config = dict(
    n_layer=12,
    d_model=128,
    n_experts=48,
    experts_per_token=2,
    d_expert=96,
    d_shared_expert=128,
    activation='tanh_gelu',
    moe_layers=[0, 1, 2, 3, 4, 5, 6, 7, 8, 9, 10, 11],
    router_score='sigmoid',
    normalize_top_k=True,
    routed_scale=1.0,
    balance_loss=0.0196,
    balance_bias=False,
    n_groups=8,
    groups_per_token=3,
    shared_expert_gate=True,
    init_std_router=0.00741,
    lr_router=0.00145,
    vocab_size=6492,
    norm='layernorm',
    norm_eps=1e-05,
    tie_embeddings=True,
    optimizer='soap_variant',
    lr=0.0213,
    beta1=0.95,
    beta2=0.98,
    grad_clip=1.0,
    batch_tokens=65536,
    seq_len=1024,
    train_tokens=219900000,
    steps=3356,
    dataset='wikipedia_en',
)
Below are experts of layer 2 (counted from 0) of a mixture-of-experts language model. Rows are named router (the router's row for the expert), up (a neuron's input weights, with its number) and show model dimensions 0-127. Each number is 128 + 24 x the weight over its row's rms, rounded and kept within 0 to 255.
After each expert's rows: "comes after" lists some tokens at least twice as common just before its tokens as in all text. This comes from a sample of Wikipedia text that the model never trained on. Tokens count by the router's weight.

# expert 41
router [ 96 128  56 158 134 132 126 128 112 129 151 111 138 112 113 152 120 165 110 162 114 206 110  99 125 115 120 111  93 121 139 156 163 129 139 109 127 148 122 128 127 133 119 174 145  94 100 154 103 116 129 157 152 137 171 142 136 133 109 163 144 114 134 180 152 135 151 184 152 124 126 116 113 123 139 150 144 144 115 132 117 127 155  97 119 104 118 151  96 126 121 141 139 134 136 140 188 161 110 150 155 106 111  80 131 155  73 128 156 139 145  89 108  85 135 150 123 119 132 128 152 110 121 121 100  95 122  86]
up0 [140 121 143 131 155 134 146 126 114 134 127  97 121 143 180 156 132 147 129 126 149 114 121 117  71 133 168 110  92 126 109 130  94 119  82 100 132 122 133 106 128 158 104 102 136 151 146 122 102 147  88  83 138 130 141 151 107 121  95  91 136 133 178 116 117 126 148 144 110 107  91 165 146 115 104 153 145 131 103  81 105 166 159 125 147 127 169 178 146 132 118 159 177 134 141 102 118 171 102 131 129 116  78 108 144 111 109 161 120 147 133 130  81 169  94 161 135 111 118 106 142 153 157 102 132 121 133  92]
up1 [147 118 106 111 101 138 124 130 117 164 141  77 159  93 113 119 119 156 119 162 141 112 125 115 126 163 170 137 109 172 160 113 182 156  88  89 123 118 106 113 145  82 143 139 140 158 124 117 107  86 166 144 146 102 149 118 128 111 109  78 115 121 100 119  96 104 128 146 150  92 116 133 122 126 114 124 124 103 127 116  97 122 157 113 118 120 118 162  79 122 120 151 127 123 120 124 136 136 181 113 101 144  70 109  99 118 120 129 165 170 112  89 119 122 133 165 128 149 147 139 120  99 131 153 170 171  93 146]
up2 [ 97 161 119  84 135 181 134 110 139 129 161 132 144  96 139 119 162 166 129  91 117 147 145 140 136  72 110 146 137 144 150 131 105 136 132 104 120 129 140 112 179 132 127 100 143 106 127 151  86 155 117 116 133 131 132 103 165 149 138 151 115 132 138 109 119 143 130 127 120 163 177  80  94 115 108 149 124 156 110 113 114 135  89  93 113 132 118 116 114 124 100 135 165 173  99 167 121 137 168 150 142 131 149 142 132 106 100 116 138 168 126 134  81 172 116 103 147  77 113 128 147 151 102 140  85 124 182 147]
comes after: " ", "0", "1", "2", "–", " ("

# expert 5
router [102 133 120 155  99 128 135 121 104 110 121 157 125 130  74 103 137 115 117 142 159 179  96 117 123 145 109 141 136 131 163 134 146  86  95  92 132 130 115  86 159 133 110 152 104 175 107 109 116 140 134 179 130 144  83 112 136 119 117 122 171 129 124 124 132 153 124 172 114 130 146 179 125 127 137 139  96 164 108 144 109 145 130 134 175  86 136 153 144 131 152 115 114 136 163 153 102 153 109 122 152 123 127 111 156  92 107 126 118 112 147 147  61 137  88 170 170  86 143 146 124 116 118 165 113 125  97 111]
up16 [ 83  86 145 146  97 125 125 125 106 146 112  97 176 104 138 137 189 152 102 170 156  94 125 102 142 131 129  94 123 147 111 139 154  95 165 128 129 122 130 105 139 134 165 145  87  91  97  87  94 133 102 139 138  83 132 158 141 138 123 165 135 133 151 179 123 113  93 131 134 137 113 127  77 147 116 150  76 159 112 101 148 134 126 129 131 114 111 119 132 138 122 134 100 176 130 160  99 108 165 139 102 123 148 114 138 106  96 102  93 122 127 100 128 143 106 147 125 102 148 152 148 140 128 124 153 144 176 145]
up17 [103 126 105 157 109 118 118 151 122  90 138 128 156  83 179 137  92 115 135 144 128 211 158 116 117 134 118 104 157 117  92 141 106 142 133 120 167 121 141 143 134 106 103 120 138 154 135 160 106 126 109 187  96 136 122 114 142 104 167  93 146 107 133 130 124 116 138 105 114 127 136  91 101 158 123 129 106 139 103 128  91 134 117 117 111 150 123 163 129 111 108 151 151 119 132  93 167 173 125 151 177 112 133 114 107 105 138  93 188 129 144 128 123 164 157 143 131  96 130 188 130 108  96 109 133 154 145 131]
up18 [180 121 150  97 125 105 139 162  48 101 103 140 121 130 134  95 134  88 104 118 157 110  96  77 149 151 103 106 129 113 158 120  98 140 147 125 120 109 132 124 110 108 114  99 158 145 100 154 132 117 167 142 130 169 142 129 110 117 147 124 101  91 111 152 160 135  92 118  82 160 146 131 121 125 129 161 145 169 104 118  97 130 111 124 122 122 149  98 115 139 150 121 104 124 158 130 110 178 150 119 145  98 126 131 153 112 151 150 114 148 115 143  90 106 164 111 147 142 164 149 153 146 181 134 148 166 144 106]
comes after: ",", ".", " and", " that", " of", " where"

# expert 26
router [111 157 175 116 112 108 114 139  97 147 113  87 104 107 121 145 137 138 117 144 141 124 146  97 134 149 125 121 122 110 107 154 143 165  96 123 138 120 112 129 135 131 115  95 144 121 140 175 120 144 143 182 132 136 183  98 148 166 194 149 107 161 147 106 162 136 111  87 103 151 135 117  93 152 113 111 100 148  92 129 106 144 124 130 140 105 178 147 159 110 128 125 130 130 129 166 144 116  91  71 131 158 154  62 136 152 128 122 125 135 159 136  85  83 141 124 142 133 122 106 101 100 129 167 132 139 126 138]
up0 [140 116 171 115 128 122 174 154 105  83 135 133 122 158 115 115  98 161  87 119 117  63  76 162 109 120 129 134 114 109 171 108 110 121 116 137 123 120 125 120 129 194 138 136 133 144 162 170 139 119 120 140 153 131 113 184 135 156 143 126 117 132 101 109 115 105 176 166 122 149 144 110 142 125 134 166 131 146 102 157 140 134 118 108 166 172 154 107 149 139 102 121 116 164 130 128 133 153 130 144 119 133 152  84 183  87 141 122 126 141 110 145 103 131 137 150 174 161 132 111 116 124 117 141 174 104 118 124]
up1 [124 133  97  93 114 103 132 123  91 147 141 139 117 174 104 150  75 137 123 170 144 135 146 127 164  95 126 142 141 111 105 125 131 171 149 177 123 123  96 158 101 141 193 102 129 160 114  97 110 120 126 116 138 138 124 102 118 179 132 156 144 102 125 151 112 130 162 108 153 126 132 111 131 113  97 178 132 155 158 133 132 112 154  88 135 138 159 127 152 112  80 142  73 115 100  91 116 147 133 143 120 126 139 128 132 108 150 143 135 128  94  73 144 130 118 163 156 179 152 137 105 138 124 145 156 121 156 106]
up2 [127 126 152  83  68 121 143 138 138 175 109 118 114 103 117 111 132  72 151 128 145 128 135 161 151 125 140 113 129 157 157 122  99 106 107 137 162 130 117 138 129 143 137 102 118 126  98 157 103 151 120 168 112 108 142 122 143 164 129 108 114 115 154 119 137 111  55 147 150 108 107 137 118 141 141 124  83 130  72 163 130 110 145 111 114 169 135 142  73 133 132 131 132 110 143 140 105 160  80 131 143 163 144 175 128 132 149 138 116 107 162 120 159 130 124 144 153  81 106 145 143 128  98 107 194 130 147 126]
comes after: " |", "|", ",", ";", ":", " in"

# expert 32
router [113 137 119  92  69 117 130 137 154  61 173 157 124 101 168 136 149 159 131 164 127 101 111 113  91 141 137  80 106 139 124 125 132 148  86 111  86 127 127 118 130 125 158 126 154 161 115 152 126 133  93 172  70 145 116 184 164 123 100 163 138 145 123 150 172 135 151 115 117 118 107 141 133 120 147 145  91 135 124 152 111 131 146 163 116 138 105 124 180  99 175 117 141 169 128 128 129  99  92  94 123 134  97 138 142 122 126 126 127 114 110 108 151 124 129 134 134 140 133 112 160 141 136 170  99 136 126 136]
up16 [141 109 106 153 147 125 106  99 137 103 104 150 115  84 120 138 143 155 156 132 149 115 121  89 169 141 134 161 116 159 167 124 150 126 111 105 164 148 184 146 124 137 129 150 172 132 118 126  81 142 137 151 104  82  71 167 103 168 122 123 132 106 150 114 147 109 107  94 133 103 115 119 102 106  95  95 147 164 121 128 111 113 122 133  72 126 143 122 160 125  82 119 101 110 120 159 130 109 113 140 103 120 127 101 113 116 106 128 125 161  74 130 134 142 120 130 143 124 140 186 125 126 144 104 181 139 121  89]
up17 [147 123 143 102 132 104 137 118 142  94 156 140 145 120 151  94  89 167 119 158  64 111 127 133  96 155 187  90 137 106 122 130 131 130 135 151 105 126 127 132 159 121 149  87 163 129  94 110 154 134 102 120  99 106 127 113 159 134 152 153 143 158 163 115  59 132 160 121 116 146 173 148 110  96 110 121 115 118 105 135 124 117  98 116 150 137 135 137 124 138 189 148 120 159 136 140  99 129 123 106 157 126 164 162 142 169 168 129 113  98 126 108 163 136 155 150  97 113 123 133 151 134 153 176 137  96 116 107]
up18 [137 117 124  92 138 119  89 145 168  91 125  75 140 126 149 150 143 125 109  67 136 158 116  94 108 136 120 121 148 122 100 140 133 122 120 142 135 162 115  98 126 117 160 106 178 126  93 125 122 130 125 133 152 173 117 147 185 155 131 111 104 130 123 147 166 153 111 125 105 121 145 112 122 108 111 117 143 155 135 159  74 109 161 156 141 195 148 126 126 158 184 132 134 175 105 112 143 126 126 123 130 120 147 136 130 131 145 112 119 113 134 107 159 144  89 109 134  97 166 164 125 189 132 129 110 116 101 155]
comes after: " of", " in", " the", ",", ".", "-"

# expert 35
router [123 137 127 133 109 129 130  99 127 105 126 102 133 121 122 120 161 156 139 170 100 111 114 113 121 119 117  80 121 133 127 177 174 133 125 122 129 147 122 127 128 130 141 202 120 147  99 133  91 125 125 165 118 171 151 124 133 112  90 128 162 119 141 147 124 101 144 175 135 122 145 149 125 125 160 154 148 148  82 151 100 131 135 118 131 105 121 134 119 140 171 162 130 103 135 133 172 138 129  94 160 151  86 108 105 142  65 101 133 123 154  94  99  86 117 134 148 135 125  72 175 114 126 133 122  97 109  70]
up0 [117 145 176 142 170 141 164 131 113  99 130 140 108 112 193 123 132  88 114  89 151 106 106  92 140 122 111 134 125 136 150 113  85 110 136 123 195 127  97 153 157 127 147 161 101  94 151 168 129  98 104 137 114 128 123 163 133  77  92 140 146  90 142 135 115 141 133 127 127 138 142  98  87 119 112 163 149 144 137 126 155 117 110 101 173 115 127 146 165 128 140 141 122 142 139 115 166 139  85 123 125  95  92 162 136 182  97 119 107 118 127 127 104 137 156 140 156 160 114 122 161 134  98 114 122 122 137 109]
up1 [133 121  68  93  91 128 169 136 139 108 134 149 128 143  66 127 132 107 143 128 136 120 111  91 111 108 160 120 155 116 141 139 171 164 120 129 123 132 140 108 156 117 121 136 101 119 105 146 136  90 102 123 130 147 169 157 124 140 153 136  87 143 174 160 159 112 117 131 152 165 166 135 133 128 121 121 129 120  61 123  92 129 128 129 135 155 114 169 115 148 168  89 140 126 132 106 114  96 101 108 144 150 155 132 174  77  87 141 163 125 120 106 152 157 114 131 103 108 125 149 124 131  93 124 139 119 183 119]
up2 [ 91 170 141 150  87 128 132 148 113 117 103 118 116 109 179 147 135 120 112 116 151  87 142 134 141 154 118 104 112 115  86 118  93 144 149 117 163 113 121 140 148 166 163 153 139 103 119 110 157 137 118 152 107 131  98 155 155 146 130 122 140 148 126 142 107 148 148 128 100 180 167 134  84 106 147 109 125 115 109  97 163 115 154 117 124 156 123 125 158  93 135 154 105 149 100 144 154 153 105 138 167  71 144 114 103 127 129 113 104 100 101 169  79 164 111  99 159 113 125 148 177 127 119 129 137  86 126 159]
comes after: " ", "2", "1", "0", "–", "9"

# expert 30
router [127 126 155 112 119 125 144 117 120 128 135  97 125 112 103 141 135 160 131 168  97 150 114 108 119 132 119  77 117 117 148 141 164 127 125 121 141 144 103 136 135 117 121 199 115 125 107 172 111 140 146 167 102 166 192 114 154 113 106 144 148 118 127 136 170 110 143 155 137 146 146 143 103 140 149 135 117 114  57 134 100 138 149 114 132 110 131 143 158 132 153 136 133 125 130 104 164 116 108 103 145 136  85 109 111 155  99 101 145 123 130  76 105  76 125 139 130 131 145  65 157  96 112 123  96 100 127  67]
up0 [113 123 154 108 145 127 119 155 136 111 135  94 169 115 104 153 100  79 121 111 104 111 141 142 105 148 165 137 139  84 148 131 113 116 133 122 159 105 134 149 145 156 132 154  96 124 112 107  90 146 132 117 128 146 131  95 113 139 102 137  83 150 154 122 119  92 109 156  91 139 151 176 105 130 132 161 140 127 156 121 120 122 154 116 140 151 129 132 119  92 115 117 184 142 148 163 160 115 115  73 196  65 140 128 103 109 159  98 144 121 136 135 124 156 140 176 125 119 139 137 109 149 102 156 124 103 174  93]
up1 [105 113 139  98 137 158 146 112  83 103 132  62 122 136 141 177 145 163 155 154  82 116 153 169 147 125 135 116 163 135 151 148 122 132 146 172 157 116 146 122 169 136 117 119  97  86 120 142 119 149 150 125 144 132 133 120 134 140 100 156 135 124 120 177 109 132 118 107 112  84 112 132  98  87 103 126 129  99 123 116 106  79 122 139 161 114 148 156 135 111 135 113 102 184 149 142  95 150 104 185 154 111 101 110 117 117 142 138 121 155 111 164 129 127 145 112 133 146  88 111 111 142 135 158 170 101 100 144]
up2 [ 96  95 126 132 102 101 134 112 128 123 136 148  72 141 150 160 144 133 114 165  94 128 128 111  77 115 124 111  75 153 138 129 146 113 121 165 128 132 110 152 148 198 124 177  87 130 134 154 110 158 112 143  94  92 131 109 128 100 148 117  84 134 145 124 138  92 116 158 157 153 133 130 131 107 147 142 153 159 133  93 112  93 117 119 150 147 123 121 153 136 134 157 104 124 109 139 166 128 123 131 141 128 185 170  88 112 118 134 144 114 139 131 100  85 140 153 126 143 139 123 130 167 148  71  89 113 146 139]
comes after: " |", "|", ":", " in", " January", ";"

# expert 6
router [119 142 122 124 125 163 107 141 126 101 159  74 119 100 130 137 123 113 113 144  91 160 127 131 110 136 155  75 129 163 153 141 168 156  36 145 116 160 120 123 126 128 133 118 116 163 126 115 124 117 144 136 103 143 111 150 154  96 123 116 141  77 127 122 127 126 132 160 141  87 129 122 148 119 148 145 110 129  92 124 114 115 153 149  99 120 178 155 162  97 140 139 128 137 135 139 142 118 101 145 123 152 109 126 114  78 121 128 111 165  90 117 144  48 121 152 146 119 133 118 146 129 136 100 117  64 141 106]
up16 [162 148 109 102  94 141 118 109 104 133 144 122 106 111 117 125 111 141 147 121 164 158 101 133 153 135 133 117 102 120 124 166  88 144 101  95 126 120  80 165 136 171 109 124  88 122 141 145 151 154 142 150 139 138 140 123 119 117 131  87 141 162 137  95 133  74 100 138 107 137 101 111 106 115  69 101 122 133 148 189 122  67 176 136 130 119  90 110 114 159 121 130 147 109 159 112 152 130 152 124 120  59 180 113 152 123 154 147 149 116 108 145 110  92 155 135 120 128 114 105 146 109 137 116 115 142 154 128]
up17 [127 179 141  91 130  81 168 141 110 135 114 134 122 105 150 117  89 150 137 120 101 118 120 153 119 163 140 146 139 153 138 151  94 128 119 131 135 164  66 127 142 125 130 138 138 148 121 119  99 124  74 164 136 136 120 160 154  87 123 117 159 129 142 133 143 138 166 156 136 116 123 134 143 148 103 157 156 151 168 157 102  92 124 153 186 174  92 121 115 133 133 127 108  99 109 112 104 137  97 131 116  74 119 156 140 160 115 155 121 115 162 149 119 175 138 163 165 133  99  97 108 121 107 146 133 144 170 134]
up18 [132 125 130  81 144 101 125 152 112 112 161 121 150 118 123 131 131 132  95 145 128 131 131 127 107 184 164 101 123 128 132 115 116 105 132 101 134 122 108 131 114 139 184  97  82  89 117 124 102  80 110 114 118 158 110 145 165 157 106  95 126 156 139 128 163 177 108 149 117 164 158  87 122 101 125 141 130 145 146 132  80 128 146 107 153 108 132 177 129 137 127 139 124 154 107 130 143 116 157 142 111 111  86 110 117 129 129  36  78 115 126 113  97 117 150 138 130  95 129 137  94 133 160 137 127 127 134  86]
comes after: " |", " on", " in", "|", "In", ":"

# expert 19
router [115 122 172 146 101 133 111 110 125 137 133 103 136 144 116 133 139 146 112 171 118 137 131 104 105 126  97 109 126 145 147 166 156  96 139 150 146 150 113 120 135 125 131 203 112 130 123 135  99 146 117 156 122 155 189 106 139 119  81 137 122 104 154 190 158 132 147 138 121 127 131 118 117 113 129 131 103 122  92 121 112 140 153 101 134 137  91 142 115 133 175 128 146 157 166 117 196 148  87 111 144 106 108 118 108 155 103 127 152 154 161  77 109 128 128 144 146 123 120  87 166 110  99 132 105  78 104  98]
up0 [ 88 145 117 103 146  79 108 100 139 112 121 153  77 111 101 124  98 112  91 132 143  93 106 101 138  93 113 171  80 147 122 129 156 149  84  94 142 182 105 138 157 126 127 122 143 129  76 139 104 123 150 187 130 134 102 135 131 108 128 128 149 116 167 133 152 117 132 114 101 120 145 108 119 125 122 137 125 114 139 102 106 128  86 123 142 135 149 122 115 100 136  89 114 137 106 172 112 122 114 129 162 129 132 151 140  79 117 152 173 153 122 169 114  90 123 168 133 134 108 167 102 142  95 146  89 148 133 136]
up1 [126 138 117 140  98 137 138  81 108  99 135 109 110 175 150 137 137 148 124  78 105 165 125 147  86 158 148 134 102 109 149 142 126 104 130 137  93 139 102 175 125 114 143 119 160 151 122 198 104 166 125 117  82 141 135 148 108 148  90 149 123 120 153 158 127 143  94 128 122 149 173 139 138 128 115 141 148 137 163 107 134 103 124 132 127 109 134 138 125 111 176 193 166 156  95 150 152  94 131 112 110 135 121 129 152 154 105 130 105 117 124 129  95  95 111 101 160 144 118 121 128 195 150 116 109 134 154 138]
up2 [131 123 186  96 120 137  75 111 102 158 138 121 183 123 155 161 142  88  90 162 124 129  90 120 124 154 120 104 109 151  95 179 139 130 101 136 143 107  96 153 103 185 172 140 118 121 111 108 124 117 146 166 153 133  96 121 168 138  96 157 115 137 137 141 120 114 107 140 132 144 126 134  79 128 150 140 134 146 128 136 139 153 134 106 126 157  89 133 173 122 128 143 118 138 115 122 107 114  74 148 146 154 130 132 152 158  83 135  92 148  96  93 122 115 119 120 124 120 102 155 149 149 114 116 121 106 174 104]
comes after: " ", "1", "2", "0", "9", "–"

# expert 31
router [107 155 153 125 173 154 114 163 110 112 138 142 125 124 105  99 137 117 133 102 109 174 145 108 130 147 114 151 122  75 121 141 142 156 168 127 172 150  98 119 152 156 117 110 136  90 137 133 118 136  56 119  81 160 137 148 134 144 147 163 129  95 138 149 116 131 119 132 119 111 147 165 115 101  70 135 131  94  63 144 135 107 143 145 102 159 164 164 123 152 148 155 116 144 108  82 157 125 141 146 157 143 144 129 105  86 147 129 114 154 136  78 136 118  98 118 131 132 112 135 105 118 128  88 113 136 117 142]
up0 [128 120 151  75 123 126 144 112 106 132 163 148 163 123 165 112 158 143 105 138 148 118 119 119 140 100 122 127 123 131 127 135  90 139 151 174 177 120 103 135 152 149 143 139 144 116 110 172 139 112 104  92 116 107 100  92 134 107 191 154 114 118 130 169 170 118 112  84 150 123 147 145 130 147 102 133 105  96 156 155 156  92 148 166 159  98 118 154 122 128 105 106 143 104  87 135 119 129 161 123 144 144  91 117 140 130 132 145 141 140 149 146 151 138 110 121 144 156 126 175  73 108 109  64 136 166 114 128]
up1 [124 159 151 129 132 103 174 138 103 180 152 169 117 106  92 114 119 149 144 183 115 135 106 103  99 105  72 109 160 106 161 149 130 148 153 128 135 140 115  92 110 134 124 118 126  82 127 136 126 125 123 129 117 136 142 117 128 119 159 122 128 127 124 107 116 132  53 153 118  94 152 118 143 143  97 138 133 110 100 122 138 113  98 136 149 127 124 115 138 116  94 132 133  85  71  83 163 135 128  92 173 118  94 133 140 108 130 136 146 144 156 120 127 170 148 156 149 132 108 155  76  86 121 131 139 140 175 144]
up2 [126 145 136 158 136 111 107 132 154 140 152 144 143  84 124 128 111 123 115 101 166 130  70 107 138 129 156  96 145 115 119 165 140 104 144 110 158 113 157 144 142 101 147 112 128  89  91 139 108 131  86 129 176 143  98 109 123 141 139  94 133 150 132 159 111  95 110 127 158  85 175 147 106 166 156 146  70 107 104 134  99 100 105 132 102 123 142 120 102 131 148 129 143 109 142 116 102 106 139 132 152 122 104 169 111 141 134 103 120  86  74  87 149 149 129 153 111 158 156 125 124 142 100 164 118 185 143 123]
comes after: " to", " was", " he", " and", " the", " He"

# expert 18
router [ 84 165 139  88 111 120 106 112 130  89 139 168 125 111 109 150 155 122 115 120 138 157 121 151 123 124 110 100 113 112 110 135 115 121  77 117 119  96 111  99 133 181 168 172 174 108 139 134 111 138  82 153 149 157 115 118 105 117  89 150 132 169 107 143 169 129 142 160 100 154 123 107 136 123 158 133 124 137 145 149 105 146 116 122 186 128 148 122 140  98 159  96 120 133 118 122 134 123 130 107 161  94 130 141 167 119  97  87 161 166 105 114 146 102  99 130 192 109 135 123 147 119 148 134 135 150  89 118]
up16 [ 84 144  83  92 117 102 149 106 106 152 130 123 103 105 146 126 108 133 120 116 171 148  77 134 119 148  86 127  90 101 134 163  93  92 113 126 126 114 116 113 178 157 111 124 120  92 135 145  73  76  79 163 156 114 137 140 139 144 133 120 104 139 148 142 131 134 122 123 116 135 143 134 104  71 157 123  91 134 115 121 116 125 139 124 133 112 109 109 141 114  96 115 149 139 115 112 116 157  78 116 109 118 123 155 144 127 121  90 144 133 112 127 112 104 110 132 175 117 160 102 111  58 113 128 133 176 137 156]
up17 [115 172 115 109  95 129 162 149  89 124 132 157  91 121 108 127 124 139 122 119 119 113 119 113 138 106 138 130 182 130 136 139 126 109 164 128 134 109 142 130 113 130 112 102 161  99 123 127  89 127 110 145 157 149 154 100  99 142  95 160 128 127 107 127 142 114 171 135 122 119 109  89 165 122 184  50 132 113 140 119  88 131 129 119 101 155 157 109 126 143 135 153 105 137 117 138 142 147 135  92 189 112 128 154 139 128  94  93 150 158  84  98 129 115 121 121 145 136 187 142 165 151 148 155 113 174 110  97]
up18 [145 122 123 107 149 198 142 100 140 145 175 113 140 147 105 109 103 134 149 108 131 103  63  82 125 110 107 144 136 111 171 114 164 159 111 138 157 122 118 116 122 109 160 124 141 128 145 164 105 115 140 137 144  98 116 110 131 125  92 115 115 157 122 131 130 166 104 108 108 144 112 122 111 109 191 167 105 158 146 156 108 128 122 117  96 183 151 131 123 129 109 147  95 126 135 145 113  80 130 117 136 164 103 142 141 130  75 148 128  91 158  81 135 123 154 120 137 142 165 134 131 111 140 119 117 101  97 166]
comes after: " of", " in", " to", ".", " for", " on"

# expert 23
router [101 121 102 100 128 120 113 126 142  99 116 102 121  40 108 156 181 133 123 116 174 145 171 129 134 111 103  98 117 111 165 110 123 165 125 129 126 152 145 126 133 126 118 101 152 148 145 141 125 109 131 155 108 131 138 123 132 100 100 111 115 116 163 166 157 130 106 107 110  93 157 148 126 113 134 142 121  87 114 107 119 125 153 132 166 102 114 131 154 133  80 141 128 143 173 164 125 131  80  61 130 164 148 102 141 116 127 141 134 164 155 119 167 103 128 134 135 110  98 138 125 152 118 160 169  91 114 151]
up0 [ 97  97 170 122 149 158 123 158  96 107 113 139 122 126 150  86 104 140 126 117 142 155 139 133 109  90 162 126 131 111  98 139 119 141 135 123 155 127 136 105 112 160 117 108 187 115 131 116  85 148 141 166 149 121 102  96 120 197 118 151 122 138 142 145 139 110 176 138 122 106 143 104 118 128 150  82 149 133  67 131 135 135 136  90 167 160 109 143 151 123 103 147 128 151 117 106 141 110 167  80 161 122 140 132 160 137 137 150 139 171 106 120 186 122 135 146 137  84 135 140  99 129 155 134 133 139 165 104]
up1 [138 127 122  68 125 109 100 122 161 118 181 132 162 112 159 131 159 138 109 100 116 116 111 125 141 106 176 133 133 142  69 115 151 111 155 128 122 154 110  81 189 136 119 118 152 115 116 140 138 147 149 146 141 104 145 134 123  75  98 155 109 109 143 134 123 144 138  98 145  98 158 167 150 147 110 126 144 147 117 103  79 152 133 119 169  94 129 139 124 106 153 118  93 146 110 135  68 135 118 143 134 117 127 104 153 102  77 110 119 109 107 159 147 174 123  97 136 128 134 145 138 169 116 129 150 133 104 159]
up2 [ 94 105  86  90  94 108 140 103 139 108 142 158 122 132 141 127 102 159 138 181 106 117 189 113 144 117 117 163 103 112 145 165 131 177 134 127 103 120  76 132 123 166 128 143 133 108 162 124 117 135 128 137 153  95  79 159 163 103 106 130 151 117 120  85 154 167  76 121 119 125 148 129 159 124 135 132 144 107 138 127 125  99 150 135 110 114  94 119 109  72 132 159 120 113 157 132 164 156 118 114 129 114 160 155 121 106 149 135 109 168 161 129 138 107 144 123 131 107 124 125 106 114 168  81 154  99 148 128]
comes after: " |", "-", ".", ":", ",", " the"

# expert 47
router [135 128 125 130 119 151 139  82 124  98 139  80 123 111 118 146 124 146 116 128 142 142  99 104 124 123 141 144 108 115 152 151 118 137  96 133 130 119 133 132 136 103 134 168 113 122 108 143 144 124 140 164 114 177 138 100 161 154  80 117 157 136 133 128 136 129 149 149 115 132 138 163 128 145 133 152 114 137  62 118 104 125 147 128 198 136  79 129 202 136 120 140 126 149 157 118 142 150 126  92 139  98 125  95 124 107  70 129 124  76 123  72 128  74 129 146 145 142 133  79 125 114 125 132 120  79 121  94]
up0 [111 126 142 120 152 127 142 122  96 140 172 114 135  89 127 120 101 125 117 161 149 122 140 136 137 104 168 113  91 124 137 124 136 103 169  72 145 142 119 110 101 135 125 148 146 112 141 131 138 135  90 129 103  94 154  88 189 166 127 126  93 157 102  72 155 106 130 146 126 159 117 150 119 110 107 130  98 145  92 141 146  79 152  94 144 135 149 145 134 142 122 117  79  96 144 162 111 112 142 143 136 132  72 170 123  82 128  81 165 109  94 142 162 124 141 115 168 132 109 128 137 145 119 131 126 137 134  99]
up1 [106 177 114 108 158 124 166 181 115 139 127 106 118 158 150 171 127 158  91 134  87 166 144 111 133 127 124 167 136 128 162 137 120 123 118  87 159 129 125  85 177 142 113 129 138 144 135 172 140 142 118 104 120 167 133 105 171 116 172 117  92 103 174 128 109 122 120 133 132 118 142 109 130 139 128 147 111 156 130 126 130 105 125 104 124 122 135 120 122 128 131 143  97 133 112 158 156 156 130 205 175 138 130 134  87  96 120  73 142 141 143 122  92 129 139  78 120 134 151 135 142 121 172 165 125 128 137 124]
up2 [108 104 124 109 136 127 150 112 131 149 120 143  93 129 147 127 146 142  97 124 146 150 141 127 102 176  98 120 134 142 120 163 124 146 141 152 179 113 126 107 156  92 116 111 130  97 114 173 138 141 131  77 135 119 119 117 159 106 134 116 156 102 144 151 126 106 126 134 151 149 143 140 126 115 142 108 102 150 135 127 112 135 151 105 144 156 172 176 119 156 126 136 122 175 123 171 114 141 141 111 177  76 111 127 140 111 110 105 151 157  82  98 119 110 117 134 158  66  94 129 169 128 204 134 147 120 144 172]
comes after: " |", ".", " the", ";", "|", "-"

# expert 40
router [127 159 155 124 164 111  93 106 109 106 126 100 140 136 148 134 140 122 127 134 134 159 114 116 136 130 123  83 129 144 143 129 139 105 158 117 134 103 122 126 141 128 108 109 165 141 124 138  84 137 138 160 100 109 105  87 150 132  78 199 183  74 140 128 140 134  82 140 144 129 119 167  99  91 107 125 107 110 148 132 147 126 131 127  77 153 157  98 106 148 132 118 101 128 118 157 118 127 134 164 141 177 111 139 146 134 139 128 156 153 126  83 126 161 158 122 151  60 136 110 141 101 183 142 136 139 108 123]
up0 [102 123 188 113 147 129 152 117 109  78 112 126 140 132 152 176 173  98 117 121 119 113  99  80 125 141 100 122  96 170 127 124 118 131 109  93 122 169 129 118  68 132 146 133 155 126 110 135  87 140 133 123 105 143 138  90 111 125 143 135 134  92  68 119 149 136 108 145  94 139 134 122 143  96 115 132 156 126 134 149 108 105 111  94 160 138  93 124  89 181 137 113  88 143 118 131 123 116 129 115 141 122 150 144 163  77 170 103 171 119 131 102 136 140 109 135 162 125 168 119 126 134 174 116 120 120 101 136]
up1 [133 129 120 125 170 142 129 132 116  75 126 118 145 151 122 138 134 187 126 144 139 121 129 146 103 119 128 127 146 167 118 143 135 156 106 133 112 180 137 151 120 155 139 114 111 155 126 103 149 111 161 126 104  98 115 112 115 124  77 153 168  91 139 152 125 164 102 103 116 116 136 128 113 126 107 141 108  71 188 134 115 105 111 144 123  94 127 156 148 168  98 161  91 137 117 124 155 117 163 127 126 109 120  90 142 142  86 126 139 169 112 124 117 157 187 141 177 144 178 117 112 144  85 162 152 123 137 110]
up2 [167 119 119  94 173 149 111 117  82 102 112 157 114 139 171  72 182 138  89 123 135  71 168 121 164 145 135 111 131 132 103 120 107 125 146  95 151  80 112 104 174 142 139 129 120 158 144 141 149 159  89 178 131 129 140 138 116  96 103 140 136 103 154 105 142 104 136 124 103 129 109 117 110 114 150 101 112 132 146 149 124 117 139 120 148  89 106 133 132 139 142 127  96 168 133  79 127 148 165 129  99 118 146 171 125 107 127 143 129 104 117 155 130  99 105 111 108 147 129 109 159 119 155 138  98 160  93 119]
comes after: " was", ",", " he", " and", " He", " It"